config.toml
n_head = 2
parallel_block = false
lr = 0.00127
grad_clip = 0.5
schedule = "wsd"
z_loss = 1e-05
Below are experts of layer 6 (counted from 0) of a mixture-of-experts language model. Rows are named router (the router's row for the expert), up (a neuron's input weights, with its number), down (a neuron's output weights, with its number) and show model dimensions 0-127. Each number is 128 + 24 x the weight over its row's rms, rounded and kept within 0 to 255. Numbers have three digits each.
After each expert's rows: a language model's description of what the expert responds to. This comes from a sample of Wikipedia text that the model never trained on.

# expert 14
router:154114130117152157139148114161149138169117158124128074155105141156117137110145130158115142119113105126136145145176146123106131155110117131089159125112148149138125162154150165184195117154116067164121074117120084103115108106114125104120129115117093143138152145121131102114096120152119124116129141158144148083107185097148108131156096085108124137093126106107153131135119149155140164126127
up1:135101138116142105124084134135143138119108070122134156112131145147162130164098108134108096151136138117127132126113138125130160148112146129137103146158109088122128166126111132137119149111140103126170146097101170145154115164127152081155150149136167116106131157118129106118146090116150124104069127127141140141127139112165121121089160085101117141134143118126139037149168170127127077177116
down1:126109129144135128131164117121165133129126084167122126141119146133155131100139141136159134114157156134090150135167095152141127067125145162147138167111108116136063093136075169103123130133118118078153170113149124111104111113148152126117151105176150144116091151149095155117122134183138123142125144091100098121148085128123136124112138134103142104116116129115154146086112109148138185107088
up2:126106149154120130126098117125114111117113131183153103111112138126114126154133102124112131133143174162172160133108092136121101134135181089136123166130146156135143110113132111150114121100137121150183144138146125166143126093156144085090099118148151131135103141167102103103201133127127145108100165133143169114113135125128092149147081101141112109099136137126086153064162112128131139124092
down2:127105150112131130144093089108146135132158093120090172119142124127117158114156140137185088106074118131117138127165126146087135114112079144141135114135156131170150139109157092118146121186114124133099139134098107123099151199125126156162155110116126124095119124131078108139145097129125093170101128123143091149160088110159148156108155134127106149154163121146147109116141131103112111131150
up3:100144128116125137115138110101088130117165105094119142161131155162101095168116164132115125100184131143117167153149119102095101119137123138144088177152114158115149094159171107122136134099097110154138154125126156148111159107120133157107122131151125089137127171119125106121147141126143139141171136166138159120100103142144160095135127111086114171138101088118089152135136076144103086106112
down3:095125132156129108100145146179106173140135106127168128099116139119115150127139095139121092123149147103111107084102127138158156132146124107164136143081116118127083183083127118088109149138114108131155198134107113118101111121137114125131136152136184136153116104134124130140155152168108168148135122099123095137127126136117108172166136105128128114129115138150067129095148124144112155124067
Inner pieces, short prepositions

# expert 13
router:124110095092140164130132131113157143096188145098135130094155184113099116149120140116118103066131110140132138163149126167142135119149166115125154117105145127165112106113088118127123124142079097129099093130090128178132148118106124139105151077136187114108103134132163119116148138154149131130098114150137146099125124131170120101127126098137142160142069118092115140125126089169138140122117
up7:126142137143124091099162148109086148140124128151119130164112097198182145139102136156187119117140083122100125145098117129155133125158167134093132122118094115104144112111126129091171132128115067178122114119114124135118131156153116109104095159101077105136171149141116150111145075116125114134134100140159137164143147136141120126133144121154126112138128093173102125095097146144146127137119
down7:168151109148136139154131077099134123112140135120113108157147119180113107129122195127155118139120136143182132100122126169124141131109134111111151100119128126102111155102122126132145110099197150150133104098128157163113093103172127134157114121117119092124102139093157065112138157099157138118110136096115141082140133104133080118149143134178133128150138153134100158131132113131112084096104
up8:120145106152149144103172143118146101164155128106165092142100131132106128121146123108141110168116137123090121137116096153124159132120107143120112152137131154134159111150152127146083091166120140115110165083094125150068134155087108143144094133134137128147113138111118147123167137113115081162093161107164148093127085154137125159118143163147066138133126144101101170143136095086156117132124
down8:127168073134129094151097148120093137104081109169168149133179137168106167120135122088092138151088134089113124105105159152118107129129175134097162133111157167108103124119096167130112143148117123139112086132128109156155137112126124101147132122122150106076128149157105109148119158140113129123130124097080116106117142144124141130154132097167145124153177166100148129146123149108113096120134
up9:131113126124180120145109108136087160156159128132085139073111100191114180147108127110099112143122130137121142133104147139141108114080124174150149120152067099125106150132169142126151104138165138138127142112103159127132103152134104083158110135145111112158100098096117132138128131152148111152114118133111110104100173164100143162126132149098160120102129137139094134117131159118158114115182
down9:120107109115140106137153141127147107154148138108087145145200142143107138129166108100097121121088137144154090166134122124097098088124146132096143083107140133131137113146121112130125165127134109190125135129151107109116147113158159125113114101128104136155126145081130053135149145162163107145126112137113144129154147149125170146141150078151121149107098189138158135134111111126076128123150
Later word fragments

# expert 29
router:143105134115143171122107118106095154090132119153177127089118105111113146175115084140158121129059149160179131121141158151088125096149104142143142134137177084116152145143108109120145104102105140121105175132105075150134132117139125123149168124137088151144152111159133118115127135115093158102107131119158116136138113120123113103162114152126162136117128117172113157135074112100121133141165
up0:123111115101154122097110164157172101127095156090136178152097140118119135120165128136141142113154128117150118135099144103129114113130149092128129164090151114097134123118125111129113143078121114109162096081099149103136156138111137151137162129128152103147150112143144176187158106140100128167117125118123104116129153165117106150123127134163165114119121061117077137109108131178123166093136
down0:118138124118090105134138136131149133095126132127071107120147147142145127140118122173097147154142119122113158151075115153126150125142151136122163088172108149151107108123126118133149127155102131079161122084119132095137101124119171114114151123121186150122084129078151157134105140117171152131101150155106142112132154088153179095081118118140129151138111124131102088118166104119096171115110
up1:154114165140133126152131102156128136174083124137096097144132132130133111128106132119090103097131121154173143124152119093139138147122140115129154116153106124115112118132125123141159114173129108101139138138136128168135113115112161115132103115123135133138096165125149121076141176125164162062037131136123134131164117104126143126132202093104123169152135111116097095154113109111101104152141
down1:131159114123129109103127143128151143166119158151139121144122130137149092105162131173097099124130146136143124090106094132117133109158188127166116117089112116123161160184141104143082116106096119145140074139128163118122102108116132177075078128153152119141152122121113129116141140153131080126188084094117124131133171114100148094093159154127145131129123160133120142127146110135154118106121
up2:105094130095090128138157129120113094120159094096145087158119109082125105114160104147134127129132134141114169094149126088172097127156133125129150158091132100104128081134130142142113132107167112083154131109147139143142110096140153096100130122156153125116096143169150112120121136103112168125152189137147132133178123129102118116135108159114105150154163197090102123117159130128137119128158
down2:133143124103123136093113163116130116092100156151128103099101090141124154141109180122142110183126112087109172146106153137131158108089136120122141140168104120111083148141135132154095118144091137156116166142106153169146174111124127108143106149096112114112096096117145123164169129117112122101104097162138119114092153111128107120119120096150120102161163143114093136156133127135143159199129
Hyphens, slashes, per pieces

# expert 40
router:133142121154169138113124098139112106098116120099126100193137101084086110105121142084122143135099108107163069105151138101151141126129110135120161118102108115135134137104114152113129126104140147127145169126133120147169100131146154127155083110150154103107113110152141185124107131122148163112088116108142127139132141184127109133188149128158106110126163079156128125139119153138114094177110
up2:131062142160136120089158112107136130114152148173125139100176125109150125117140114127079116133115190134104098156118102139138128120102151136096116114156144137098118161088169147122117111123114144137114106113183089143102122162189068117143137130129127119160118167144126101097144121154140112118138121113120167123138120123158139087140103170093151151099116144141107103154102120144109139100133
down2:121105108150120138155121133165150124116084168112111154096086126136143122111110105134151149157135136166081092171112152116134091154167112165130099148107097137166127074135090119118143095133133131097110114120065140150133133115134131115122146096123152153167119134111104179098113140138170129113121121092103104134111152132112126133157113123152131111148098113166117148175138130161163101130180
up3:147118157090112115105135141082128139111127136121138124107164109157119092120120105154098126105152184080101151151072120151141128159141174116098124099145178098149109093184116163133150152107136111153136127122175170148121137145139178115140135128104102126139158143083153124092106153136114153136140120153084142137104143128118153079136143129131100125169134107099100121132108133137120145158104
down3:102137133123130118133127131112139110127131148151159071114121177135123130117106172138109078144116125136132131129106170102111149110127107163145131135135115108134167141176147091119142111127115099091075173143127103136096103130104132153136123168168126112115092128123134103147152175133121122135073137092108132162169136165093143086089142156142123126107094170141176162145112144146089119115140
up4:114146123113137127130098125097087128108138083142171138180106133152145117132133161148099123131159169141118121145140128092125132094135139135141174136092100106132119143115191141092104155104131098158121128143067126161122134179098103084146142136154126144125146131154128113118113101150121123122115162167145159119147123159077093141147151115102118100177119132110087089120145123131129161085145
down4:141119121134144143112141116115150118107103157082097116129173119137159116172131140140144114135099124095103102079163158128112157097064126115130108151127121114149122177120137133140093137118159105154130145093150095115127089115132121135143124141117108082114141161129134142105143103142145140079148136101133123162130150125158152198111105143135109157099147129173166182107100141165084113138143
Short lowercase word starts

# expert 17
router:076102108123124142101150107154147140134133119120129105147132132114168118118126128169171173145120088129136149146110141118136161120094165141109124123100075110103143163144109088144130152142143172115106137149113114101139079118174072169143085121121158135139150160117135150135125135128114132131144163105154141168104128132080134153112112111130100122142114131123109151111105066172095076118121
up2:135126122135150111123118147111096104117120145091120121120097109108137095140152163095119142134127127141124118084084100185114167159118127136130158157130134101115116129167154126162144124112192108130148130121140116128133102129167146130156149161124112112161168123111138114160123140106139079153077144118145130131117081137137100163114089102178143171166132155114134079143094118073153113157142
down2:134110150119145158117175121093141147126150170166095144143127141105091143151160105110151151141148155135107147097179114109128084130122095131132099158137135152137088160120151164100131135123111106114102114176097166101131137102142099144122147120122121112134116054111140092127177085162130138156151085139139102099117149114105146113151132125081124112095171145110158142139116139141100135112128
up3:136100094092109154130101120114182157163112148114110145140122164075134155091138141084112145121153114091143109149145119134130106102153145160135124150202129102160117147146161101113140146150113139100154157115141120123157126124135100127130118095148107109180096118143121126138117137120092142090138075110138134089130125136140109130159119140152173172137094125104128093137114181159137156125098
down3:117136116112122111131109152110117116098178111066160174123120121121127149141120126176129101085118133132113118137139193132095188095100136108110132113106148149100140123160150142147141117141099137157197118143137118127139167149141155111104121134109080133099139132136157091169126130114149140136124120119134091125112143154130101111116053101129113159122166091138157132121126105108155125161126
up4:161124137107139166151161117123100089149100145149111114159119149124139118124133130161136104116159135159102142052145152130120112091136110160159128172097152122123170086125160128133107120144117156173123150106169157154143143106145069156088121119113119111136134110109137103136118156104124136136148147119157100125123143117113080091120155142115155117154102091099140106128129133114165080082099
down4:134101141152117126116134106127114102120129125131127134106117145120110089142164092128106159077124119157115125163094106129184143111139149148124134121083077119108128097153144142119137123125112066139161114141099111139123114135136154140160115160130167145063142097103116145129186155100149119117161155159159141177099148163147124101144144137160136107103097095124106134111151106102128150110181
Content word stems

# expert 3
router:134112137112100118112081115138158156125125070137153163096116152128094120151172178131128133142134113150149125119131139151137152123101147095117110135145146146089147135092103123146097148096105179145109108130181149096107147122119152153132142097118127131144135131105153107111101143145108138100158132136162098131107131111133171105126160104117070081125119142099129154093184132132074160106159
up4:118119115101148136116100134110070132167115152160081163112100082148105124113120161107103151108109121159175144126123089143125113172123132158132073139150110158110145145107120163111120116122152158151180108118089125133129119125087134151116121133125171127157110118134123099134107121111136139156080144149180118147175105115120163133119082132098149109178146098117149132119116111161123097116122
down4:119119127162107170155143111130135096093172165105157056136145167107108114115155110095166112104140156124132158096122109119151099135139094092169150082156147161111100123131107126160110174138113161122146129091156115116109131134176111135112146144132139145121136103114123132130146109148167150106099117126099123146068133149131122118168099140117125135087100130171101137149127148141129169116143
up5:140155139136108157143092158100082146128183127101155169124092101130133118074105123105138135122103154173160145116178138092137141128139127126181149159167155120125163158102136164105139111156115174125115137147078103098122114114109124105117118110144124150112091120139099111099105163151155095136124113109163132152119115116098090127127107125132146123155132117146123148138136093066103118144104
down5:147134102139142108131142093142152132118104107146109075139142106122144156147126150124132119129121155111089112143084131150131106144133136122097139114122102134116106122145129108149146134090171070140186147123173130076098132166141106126147112173111068114157171156098154148184166097105131160125107152129087135098145139149157179111172132117113118140131107126132099133121104140101120135112137
up6:127125086121109132118157128171153088130133120162134121119147136122099106103157124169139132143120128115111137116118161093116143114093132128138103109121153166109134083130166104168104116132145149164125128088111111138161137133097143145165113089092151089127200132098088170142161130123093134123188159153138105117096112119179107106156137134106145132106113151126101123138113158102168148098127
down6:125178120151125118150090157148129124135160113109119130118104096124129170163078080088141115155162127153125111130123105131157147084156141127114142114119126128133114167160140135068143114085105111124134113121121128137105134112179130110096153121135151132093079157133124099139158122152125106111103116088128139180158155113082140112091123121170140152140109100130149135180134174132116106149153
Word-final name pieces

# expert 42
router:088140162139137158144078090086138128134118111133105158086109103117114115090136096126147145150102117134168139193128104127150130117157097119091089143113139141137096122161125096090159120130144120109146138129157113124126130111167195157132079107151108110135169153130134121129091116097116141150146157159158114142147138140106144150090125101094097128153150149149123164107144103117131166149108
up1:133142120129122105138158111140089123150159146125169157138131186133099129086123140161101115141117111126176127136156077141114144185094157130087162127080142164132150082119127144109111115092151147127088124154089088142147139122124098091147131161120179094097159141093149139104113164111154132118114117135091136131116130137152124133106146125100136160153108122075130141119149124108138109118096
down1:126134127120135215127102149127157138104112099149113125113146074080124142161096148126164122107049111125121138109165128107110121095086139112100135103116147119122125121133150130105115129122092102104131138135136158115133186127105173108125146136111158124127140117140131112129098132138094123140140121170147145119123131167162162153145149123162102183112147105144116108088143128136125106137186
up2:109141109097163107116108128142134164131145156122142137132147149133161157159130143082065144113137119132119131184102145120095086091098154106142141136135097144115135098098104129121136141108112129125113070139135082137177134152155137106094124111069137098100144152069127150124165107139154139129111125163123166155094157104134115123166111128120114135151116129179100092102127110123141122125104
down2:093143198156122119134131109118153142119139117186150115100113154123140140139091119149120142137127110133138152120134130130121123112115128149122091090090182107125135126130159122111079069154137184121150165124102125073137116087153147120115127140153131111145114158138161113135093126086159168145169156131124156123131114102116125155098169132090095149128091124123093147092155132131102120139151
up3:201140136169133090114122113135109116135111102091136129143110141117164139162114098113110108125153133094110125109144117196145157153133122142147146112101075094134126139110100131119133114122159105113162135144126136122131151157147146161138154186153086130108125118173120087131099117082099089130134122152126131092096109138124131147135124089137119138110170106048157102140119138123148130134140
down3:135060110141141106151141136130141131111114120134122102063152126161118150136136146120103155119108127091131095112163150098132116125110114120113141172135133128174129134141148114111116119125108119110116145162115137092141094090168128196118128128117154134170149129145186151141132110207125130148140117143120151081140145135083082097108135125102115099128080134126132118132157172123160129116118
Mid-word pieces, modifiers

# expert 38
router:151133142081133093117152114112129164118107182093110125107144107144126158127093128141095134120119096054128115152122114125142117137151107156125186114176115160133114105104145130138136103150123159151101134092134097113130104110146121146136130152100108091119139146133149162120146149132120100121146116137114136109155086167062153159157127173163125162116124101140122140142125189114137104088123
up1:110140102114158117120106121124170092135078127134136093114104141143117124140142113137121124171106145108123143108127170134107124174144134152061114108137059131110152153169141108110125156113118096108152140136145112121099118162138135114132121168129126075104148175122104146165163089127151169112122105162144149137170133123179144128140114112109075159117142091138123110150128120163100140150132
down1:117077114111105132136131125120157153180103133112151100168158091134153103130109142160144131097107121149139113112130097122113086112082141119125142152115101155139135133096108139127155142125141132166196094136120134162152170159097092112089169121143113127123119085148119116148128135126161102107137149133099108157113108109129144201123123139136142154158146107138142131138094107114186105094102
up2:108137104149131095131109135146168110134137121128113122135130166142106133159181161129128101084104117098146165161090130155116092140131093125130158125133115117085097129130097102143119146079161126136167126130135141133105114167121125091110137180111125120141105127107164115149113147181134157104088138114147129106107165095087122163154155140121132154128174128100114115095122117156077107127184
down2:123096140166120143125168095135139136116163129093117099109131181143184102166126129140150096142178098145147103111101102059158143115103122127097065082119102136142126141117145143152173140130130137128146123122114154143085139102116118131152131119133153158123141119109149126139110130118161169098146166097130104115154126126120107135092175099135137111130087093130111128139094154136128147171138
up3:111138091102129150146174126144132125150134112147128132168188133097120115121128093125082136120116109107107159142090120130088142120119163145116081173135117100151115100138140130148121153100101144137145130146135128204110133127177128089138111133136097099164124124125147088159172175123145144126097139164099113141139131133095123173123077129143144110134156135118075122097169145120115125128119
down3:123122143156145119119113152138112147133121194160116129156110092137114099161100119118142157130123154123137129129123141136106117149149130181120129114132090133101179142089089102131161103133164142097151159129121156123144173138116095151138113155132132114109126087108157158127109127095072105120107105131154115127108156163107160136050101114085149140125145128109097116126132121144163142066146
Letter after capital, score tables

# expert 56
router:102111188108160141169141140142160097140161122149164167154139120162145122138121114166147105110105123119119124151113130107160105122112130148110144108107142143158132103145158096157108121098138152160121133113115116127112173163112124155177149124132080116108071122156080101185122053111111137116101094112104142127136122101114164095106140149113130123126148147160130112106160138109117107115132
up2:080108112112142120159164094137118123173070159113163098135137155127125162145112152113159159137108124126088114158131175125103113093119177164080120138136125158123099145175144118121206132147149130104100118115118175110148087169136119119138160106108130133154133120092132134111159124139135102123121142111119119109103158082149115111159113138107120116141158113120119094135131155114105138119158
down2:162116145132144121154109142128104131103134123120102115138119138148144129111084160151112122132134101077141097140175131155165128167132134082108158088111110092157129127093132128141135071182183153143114113102094077132107111084125174150143127147132153139152127158176109116129120085111110117127123142122117137069148141137137140134162141124107130110106101141144152148139102142155182111118114
up3:111112110119099133109124145087166144127138134153153136115163138147110148119120134149078122138084141085134123156098116108137134128175109122093138153122088077119128132124128140132117131150153177126156143145150134122142096099121100127080110140146146126174129136135103085119140109114141154142149155093137206122112141109113103137117108086120101126160127089099114156142142210131156144122159
down3:160138111144195137108130113154115147148132121151153150163108085102136091079116098137133138138130097143138156161118128110072125150130116151146150119133138108166163120154094177114164130133082116148137095101128090140140139156142146142107140174108121099120080104118144177128111127162127124088129085119153080118108091127156138116152115131123160151158135118130097103126143130095121125125088
up4:147081123140147092095125168137111131144130119095153110085135143159110177136118105130154125122105110114139080111098142132103135089142129105123135143116112121163136101121159134123157104119169122138199106105159126121094158113147162123099124182160159138110098138145137155108168130079104143122124119122162126134163144100143091142178139074150091118123094121134097156159127136116137130128124
down4:137128088148101104115143123129073127098104111121157145145148140116099092122168168133134151105163091113130115155118090128102147141119135130101151117143116148135124097129145122121086164130100117124106090155154119099165178115111143128125142115155146176114158185116138115151114143139165126126059149125118140135116132123139145099115104110084182154195145117155113101117164113158128129129130
Country and event names

# expert 61
router:130113105113133139129118106159125133149127158096072148142110113107147129139112167095138147096125128131134153101131139107106120073125123126146138152147103147165142097126134119177125104158126153173151089139099109148116095115156163119118182099110124151102120092162159124151174109120139087135080187145158111097122137152103149138171150130137136098089118141134142138098155125138134178096108
up1:107144095138128134163136153147151115181126088149125139125146164095169132102144095124122129144134122132152145112107134114137167137101111116136146145106179119163105111087129106118134142055104152086144129127099138137115179115139127132162138170080120079101133123144130137114160120108165121105144137103133127083094141092095139139108156148184136143123119104128103083131146119157099092138130
down1:166130124150094113150149110176074133127110095137148086107161106116116162184125157157125137144156115129139135148110127149125184140152103100097111154146139122124121103126099125152089127141176122142130108129116092101112135098136158115103086139093173132119164131099065148163073149152136115140098135110120133118119145132173142119149068133103148134160114120134132100128136136136152133129119
up2:122111181139145179122158110110118135116143114133141153111150107116087149137125136107063170162110141141111147139095095087132137111122128166128140147126141111088145160111146143127156198137092111150094108137081130155119160124151111127130111149089118082138114156128120117069168135135156100120162122136103109142129138134147115099126140166146156130105093155116139115127127165108073137141122
down2:087120123123103095141118086147157119131091112133100144132133128153120087149179136133140177158123136146166102132152121150130077168105104108126116118113083152126129142152139164106130149128140142106174158129141127122097101106098124131142135124195109136113126109120176092087104088147113165104155145123061130118138105147138126106158121087160140136141157129162146148133111119135147087114143
up3:131122137161205115123078080165108118098132141144133095126154077109094141094131140105068116122124127123131156151119112138150144176125094132103176161121106124124118152152118138120161138138121115127118111141153093123155156145157123160094119137144107121103134110107150160136094133071122110152125126133140116134088136130139182151093126139096115094102132140106092137101125181130151130136148
down3:143162138119176175169155144120121145125119128088147144078147117145121136125162131159114135139123129144133119136163145150152090116152110134145095114163152154116119130127133135096079117153140134073079123138122124111112135122131162173136110125125128105150121158151135113103097072173145171132150126112115115063152142105103100130099076129121095138152156104150155131134113093108122082155129
Letters in foreign names

# expert 4
router:125131133100121091090119129133132122150174145162140133119133133169168105161139136089170111128108109124122151119100089135149123109114120146140121140112121094119147155112084143151141124122140146172174119141143125123098118102101101162157133163150095147095099093104129115169114138124182128191122157129159139144127116082130096098108112131160105116103138117121114112079095109085125166149085
up2:111103161162155129119114115166132088129142186125116141117114177107132140142104112117101138136109150156124088137104151093153126117117154110099130070140123157137066178098148126134137119091106195136159160099147080117125137149111154157128148158120142117136156139111151125104149124126112129093100133133139144079111119125103114124108122171094115170105137126129127137150128163140098152097155
down2:133143124130106120145162094107125119110120096148140121122122120114121108112139134095138130105150109123086126155150112126155149158109118180114118151134114132134182103203104148128108135151125116112093111130109115152101152144088107094146134113149145135118103201144062171153145109160147143172166108102129131080164112133144107127132122119128114125129160131178128084159109110116116086128119
up3:116060160147151102126170125135120128142143132113094096096117133187135166142162091129133159091109162124133146159103125125166112104167128121093106131132161132114154111115179091122104169076101152136138157107152115131153144088123099125112121122145141127118127153127132070146078119134119156130147124148094134092139156126118114101172144115137117132117116119161088100125098162113131124132152
down3:146152125159131149136097127102116124152083117132147139122159113164139120115117176127111156142189135132137173121118161119076119136078114120129148146151085133131152144138126126151146118115153145172149150148130164100124107130146108156118173105127142066157132145139142151150108108084119155134094139074128106111147112098123151167088108088145100104114133140065151115125142130114097134112116
up4:143096128112120141119173128142117165161087155123139156138180122116174090110133135149148138167126164150089105127192141135110147101114163122153090124132130153154068117156135155125116087093090136107117128140153105110100079127097152109140119132161138127158125111150096097085146161114113131105153129111101109110138109094127159113116122146110153145124124111130126180119145134182131121137121
down4:106139150067141145115153135077142136127152131166131117146098099086110165137113099137108138083110135138128173105157115126156104132169089172122111114122126090123159110104123169103118143115118097135134137105160128093156115116124118126120139103099116155107100153180173098138140131113127141172134147198159154157122115147113147141114126108171135132176090116106127090130126131127124118133104
Capital letters in codes

# expert 51
router:142111084108102138118131135153157139157152157172156122132156099161148094121172129099159104154110104145109144118104114117143120148157099133139106150124170085116137157112098134145133121142138130151138112116151168148098138118129076125152129160166116126118089149082112150173126161145168153189139091108128115151130104086115078113132141129166079135122139110129099127108138145100151153144110
up1:138104123137149090107157131163068127083119150123119088135159109123116134104127135131090092122105153130122136172106127134135164117143137105114125149162123121080070118205159069139150138137087143104127119104136140106151150145129120135122128128116096121105141163133136145121142101156137131099113133166151115109130128126138135089127188153098100161128128140171111140189117136141149114157134
down1:101117086162158151136149151118138113125098093118125181138134112152147087147140162103152144099101134119111123109170143136140121124139125127149140110094111149169133133097119127102082147128129118108148109150103080140120107142122111125166097132112114117127041113120119119157134141160146156139131151095149189124131128156114102142199096131102132126131112145082122145121170128112160120169125
up2:131150157132131119118088122115106111132086104089089137145135122118122133139136097139128191150152130108120122110113129127128132170141113108156125132154088147179128118144121098116131187154137163166118178120135072129102104108154178109110099158107165148149172144075101140131118138094106105123136154127125135132110138176150141183152120094146139123117134110113111100155108141122150090130096
down2:189129072148102124101121117169112149160158108135135135133136137166145141100129180112146113167119145130164107120142091160120089130121147147097132141115152120115130115103112142099149130171134125118115107130128110156145120133130049137167125103169130145078120139192115096128125127093096065152118115146094135142154128128100115109133137086111132111096146147145130129109165150129121142121136
up3:112149151149164111130128156136155132112124124144124097142110113106106156091115132164106082129123158157132153158122137150128111149104125127116112114111127160107078097131206129113108133113110126127099133116166154113121138128093123164101119156074128087133140147143123138140117138082123147104148114128111139160107120203084137107153132140145112154129118103138080129183123131156098134065136
down3:165148124135131118106141146115155128105118134123152118143115176136117156137124145077120168122121117149131097096114101128119095114155155090109127128125101161125144145147088175136168126109136129157157135116114073143140092142163158122181092068119112107123145147148120114080104093138121109162125075131113134104171109119151109121146164121143143105154123114105098126160158104085140141159162
Capital letters in abbreviations

# expert 10
router:082088155109156158174115102171130097102115174113103122153125118129120126122101145150132160153078134112120140162128122165103108145087104091141111177108112084173114147146119102115156162115139102085121140129145133161154122093112126113101116137122152166133123111144144134148134169125127126135133117122110094125156091102106107105153119094142176173148163151141132087130093137130146101128110
up1:104096118139135118135116159110124134106170122120151153105101102110110176123120142132143169121106162121177123117066137134140076126150164116127160109101128103104113146119121161160099136135146154118186107110126147124137178099139130116085168154154128089133145141113127115109190131119137079118136137142096143076117103146157067125147099130142094139125116134153162115106142148137129129135119
down1:124135170137135167145133100106176127118100085152175141127118140138091133155143103098108090166109118141100164153160107120146124127116125160139126121150146174151114144158168131121105147111105108143138151114177111125110101093107124115145098125119165138139160118102117179125144177121142121088120134118122123124164122100131169098106136155135095153138081112127111114124152098113063087122105
up2:111145150133125120134136123171156111111090114148149075110138143081127136150145103074170104119106158081186138144082127135123145148129155149134124114102150107117150104165131150098135104140111098112162160119099141125133119112162133113133131122186167140153116148106112124129133164112112159110130163138131125068143135122151138132109101128158176149112120130093122165082112113082123141156151
down2:182173132112149173125142112153105128106103151155122128105093133114147156151101164121109142121125152132099146098096150087108082117154090173134139120128140159136119093137172146128129174083104116092143133108132136155117081114091076127119157157149132125084168121120139092133160096121162123099155120094135129162121100095134137131109154124121111104157152135101111157158142123129118139107137
up3:087139147100115132158108124100172138112170125148145124157187133093114169103111136121139111116122154130155154139082121104107151159105130164109115096151101140129101134142110109166109177072118165145139144195135105136111123144116127175116140135130084130127123146125119118103084106063127102077127145111118133133124140146108158135105123144114135094145147092106144108114150131157123140118159
down3:152145112139107110105122193093099156103102097123103124176090123073150108135110132129151152114166133143151157109095132154160122133169132126128121184100132135171129143106131144179129140178104118095132111132096154139112142124112111120065122117142136102125141129166127112140130147151155129118098110108132132096112162085088132158167123117121148104148120137143124112125163147077100143104133
Mid-word fragments, common verbs

# expert 35
router:097159117132124106128174142171158098114126136131106127111169144164127153116102147140156091123097167146110133113141099083147114116065091168156124131156155135145123142131120114121105116163129119098133105167118171104092150119118094084101130127133127109109118147117095098167134149119130106115112149101134127176149110142160102155129112085124109124171176106104130118148131105144075138151153
up2:155121129108180096117142129117121124077167090156129159132112138146143165085137094167148111142126152105109106157089095144127124163110128167135113138131132083142101152144187132131151129086137164110127154162134106117173121117117092138104115145132119133118113135130088129160107127143096145152131107117135090111077103121181128133119171095158145129138114139114124104115114137162149081162147
down2:099113153157088153137114171143144088124049153129161072114135111112123107140122151127105136139129133128152160129105117114135135099125136125206151165130091117136163129081128101125111135160124091106104097096111122092111125118151183132142143132148165124146140156117147104121125114093138087134110144096139144138153146082121098135166114177107111135140164132128117144131137125143148143098127
up3:150129102118167131150127076143138138180097134123134135125120162104159164138148132159121151116100156083090105127174168167083169128161143136122116079081116136081109137141122126140132143138147153125113134142115111166092146099070119132109146164110116124122133120110163151108127122123084092133104113144139130102138123148153110125110111154128104168117106126082138143098169133138152097143159
down3:128137133155141133119138123139118108146079134126133110099137109146072125108179095098102133120080102141112156150133126143130133125093093119133110150124151130162137144140144104097132138155173077132135109139155122167100120129123141119103180097157116082154170140131114110117122131116129089094173114140169140109123097117087081127140162152162125145104168174102125179120099131136145114152152
up4:123092122090106134103147145119141156108151162129122146125168118146137123100154065091161151106120123163159100126181197105077126081127164122140094135112134083130099102105154184130141140086109160160108132122117128091124097147135135116106162117118119135141148135159158116108142121167159147105116126121157109108143146149130163144111125114162127097134122127121104104154113113113128159141113
down4:143127136150141113104096130148099088104103130106108109123148127142142145085130142144112157172131103110165138129098104120152132131110140103167138129144108170126164128083116098141126151136136125157173140131116135116132123129084086126141065109140105106095112147107121130095101116079141154099163167188128186112115126123145088129078166120135148169153101169130148156107124145137130135147128
Numbers and dates